config = dict(
    d_model=96,
    moe_layers=[2, 3, 4, 5, 6, 7, 8, 9, 10, 11, 12, 13],
    routed_scale=1.0,
    balance_bias=False,
    shared_expert_gate=True,
    vocab_size=8192,
    init_std_qkv=0.0483,
    init_std_o=0.0,
    init_std_up=0.0483,
    init_std_down=0.0,
    beta1=0.95,
    weight_decay=0.016,
    final_lr_fraction=0.0,
)
Below are experts of layer 3 (counted from 0) of a mixture-of-experts language model. Rows are named router (the router's row for the expert), gate (a neuron's input weights, with its number), up (a neuron's input weights, with its number) and show model dimensions 0-95. Each number is 500 + 25 x the weight over its row's rms, rounded and kept within 0 to 999. Numbers have three digits each.
After each expert's rows: "comes after" lists some tokens at least twice as common just before its tokens as in all text. This comes from a sample of Wikipedia text that the model never trained on. Tokens count by the router's weight.

# expert 15
router:503486461516488488497487461493482474485470492511435552479515552511462483522463474507533458547500531498454543515537517496501513524488515498518522494514469514504548521504518469492501540479519492463529489484505545517491501507529520533469520519497528523508470487497543534482519518503526525481
gate2:504515444530466507512518492527463502491489535538499511519516454450507520480500485460475456505507482475472530503511502563463505516522527513493551522516476471536485530485468458477525524510519459519520520530479513509507536487512499506529514527523476464514502500479529519494504534551497511496
up2:482523466557510501549543446484473470470496539485461489550515487481508520510520538494487514464485460489498493475540532506477516488488531527501522534521503486530508481523510465470518536487516479503520505508487510478512543502472498507494506539499450502510551505514546523546493495506482515515
comes after: ",", " the", " a", " to", " his", " this"

# expert 25
router:454463471497515498485522473506470481510517477523490512495505572495507506509538501520468519501472488499494515552487514491456487501512480474534494516462480501532492502529484509482501521489515534510545447481475505454522504494538505488458465529468479533525475530557484518507470517540472526489
gate2:516522480485502504516441496512509471480488511505499483514501482504497490498486496507467556480514523480455494535539498513475486517484508479513480509535487572486521538520518522494517488499481519463530497514470493506540536485463510514506519504520440523562476506504475507506434510545485458524
up2:543483489497540496563487545529528481499509507435500481499535522509500505488479492521497524488520535512462489518540534559502530503481497495546483496528516514515533533502539492519542523522500469478495504497495486522561509511507490493519476485511500521527501494474491539521491515560525470524
comes after: "2", "1", "0", " ", "3", "5"

# expert 2
router:516499431479524550434526529530486487517496481524459509464508491551492482475500477473546490514497509493469519524512491520508484525485535472529512511466449441475538524515519490481511496522473512505536486481497539479498483497517513481510483515458480493477489491533477510468484498519505470475
gate10:554481471524525477467513509505496493493444539537475510503513485509502523480546475474511500496499499529427482497445520530528486533511485490499512515489501466489504477502531460489501529491486498487473494504473532522536501508498526511486479550508451492490482476520435488516562510504522505494
up10:557461496496492500481514503523513480471472560558507490520551514507480505454507487474519510501530520515427477511483466502508474518541526490479514519507532444491483487500520476501490504500466498505470524478464534542550517504512499504476514494511485493531521480522474473509546498488494492471
comes after: "\n", ")\n", ".\n", ";\n", ")", "\"\n"

# expert 21
router:499486404508528551445500492527484476521482468541468540470516504546468472468466460460537492532498511504475502530537506519511495519493533477508525488474448464488531510531507505506532507521482502496522482487480524483511498532495490495483499508459509512482493516507488506486490501517528501486
gate10:496509519555484516482450517474463467505502486502521477501526458501483473529487451536517501510490455479491529514486473467511493511494534493464538504485532521475497538475483487480494460507471521478504506461462527499508543468492497502527461518459491519498460454487545521530475504523538491498
up10:483486529509461487559481518442497476508526525511502454524518484516487452530479485506528557516487469505514457500532458517518506496473468495495502530517521498483552523503496491450513463527486512464521498471492492480521503530487492465525533456505486510527527510526493539526488499505477475468
comes after: "9", "0", "–", "-", " at", " $"

# expert 6
router:499436472495510502507512520529483508535516482494426548486477541556501461506525483535521469502497515517508482502508519483476467499521520457479497508477471486512489482535510469481533509540522496487546511496454527495472509505466469482494535517468477498468526533469484518502482501520540513509
gate1:554530461524489486496504480533495465495468495520459499489466520474512470500491509499537517516474517527488487473495509511470468517473558506528506541557502493478502494499559476501501509471540486514471473504473485477531493525504476542500464508514549538482528509519477496467488497480544536519
up1:557462467523526519534475507517466471516491497511523498480526481470534534537464500489465561497483524530486488518469467496519506506460494525509532530465507468506547484530478490518494482521510449483496529510508511492511512442493522514487485484500476486453555523526498506475484507507524492526
comes after: " the", " of", " in", " United", "-", "|"

# expert 16
router:486539486473453534473504542545476510497486470505497511499485535557482505464531482476495491504510469532475511495521518552495470531524531497514509467455535471532501496476496497488519482521462501510531462459504485469481489497532499506452510518529474482460472481541499525490487526537504480485
gate2:526475485480496471516492501500538508530488487510527469454487518531508535520500484470480530472489507557508504518536506478477506500495473453530510520501485523530457492527479527464476484541533498491489531509446513454473552518503528502514538496487449469455483485509462494486508526476516483479
up2:502501506470523524502484499520460534516448527495482537521506488490489473450509526532469469558503474493504487482460454531498502542488536519500510508486559485491508551493470489497531506490498499500522539494510472470524458476469517480490496477536480535555480494543495492516530486499495529497
comes after: " (", " \"", ".\n\n", "\n\n", "==", "."

# expert 8
router:474494461532536497499513534489493501516526467509484532445530512498518496502471519464526499512492511495485532495493451573459499507522500504492497449527522472503537489473493491522516551497480525528496485498488528523467559492535523500529478556540490477497527500530514474496497511529513518512
gate10:496462459490489531500483521516491509487536490470495476508488476517508560491469492471500499489483479474532469498499531477542482479499510475475515494477554514530513513499557475529515505552474461507512495488542487526566490490499526471517499480485513463514460567508525519495522503534492489490
up10:490537456496510479494489518533487493448567492471516487505539523488465508489490479505534520495484495489551506460535474483482466508530472543527488494473535493534516524521491506488541510474496482508539531511505505502500474504488495504547468455467464512500508547518485475474505454482474531502
comes after: "5", "3", "4", "7", "6", "8"

# expert 13
router:511462490498499536472487515502489504516507526512500489503506505529498471463523488445516459489527476553475525528511466516506489534486484497494541515454506509501552493529476495496501498517480463527528488509446549509533516487524493533488535492461500511511520470509551467515509535508545533451
gate2:499511522568452530515564460528452515471527518493496512480504470495476445559511505470507513478477489443524526511538520524497501537501524500500473487530491497477530493502484491520502515492513484502505510510486495489467508476512504524487476479526517500463472463452453520500487509525508511473
up2:485563476531447482461533472523460495497525548493517490534492513498510437527478521520445495501492500490525524503517525533514495508532527511534518486477509481462548441489476515501489495516528506477496508481505483476469494479523506525500459483522524496524477503497472496507522479532450486503
comes after: " |\n", "\n", "|---|---|---|---|---|\n", " D", "|---|---|---|---|---|---|\n", "===\n\n"

# expert 0
router:495482413511522556435504491531488481518481474537458535475509498553473468463469467466540486531497511507479509533536507510502488516491538478510529490475448473494531505524502501500528513509482505498521477479479535486505499532495487499491504500455505515485491523514487508478484510519530492485
gate10:495459532480459503465520509522516528465492515489510512469509523517524514514535514518503516518533547542479475470466472522476562512518485479465503476508495503508449488476490496530516456476515528471489488537489559510493501531498461472491521542504492508505514491443516495466489528525482515470
up10:526519506490498489505482481512569501550482483507498499541486468519474491552457456454502500493513537506503507494476540492522478570472513497518525530482517514489509475543484452482507520499488550503515502487548499524477548468504507505493483494529539482485510481504494526474492483476468522511
comes after: " ", "%", "–", "″W", " University", " —"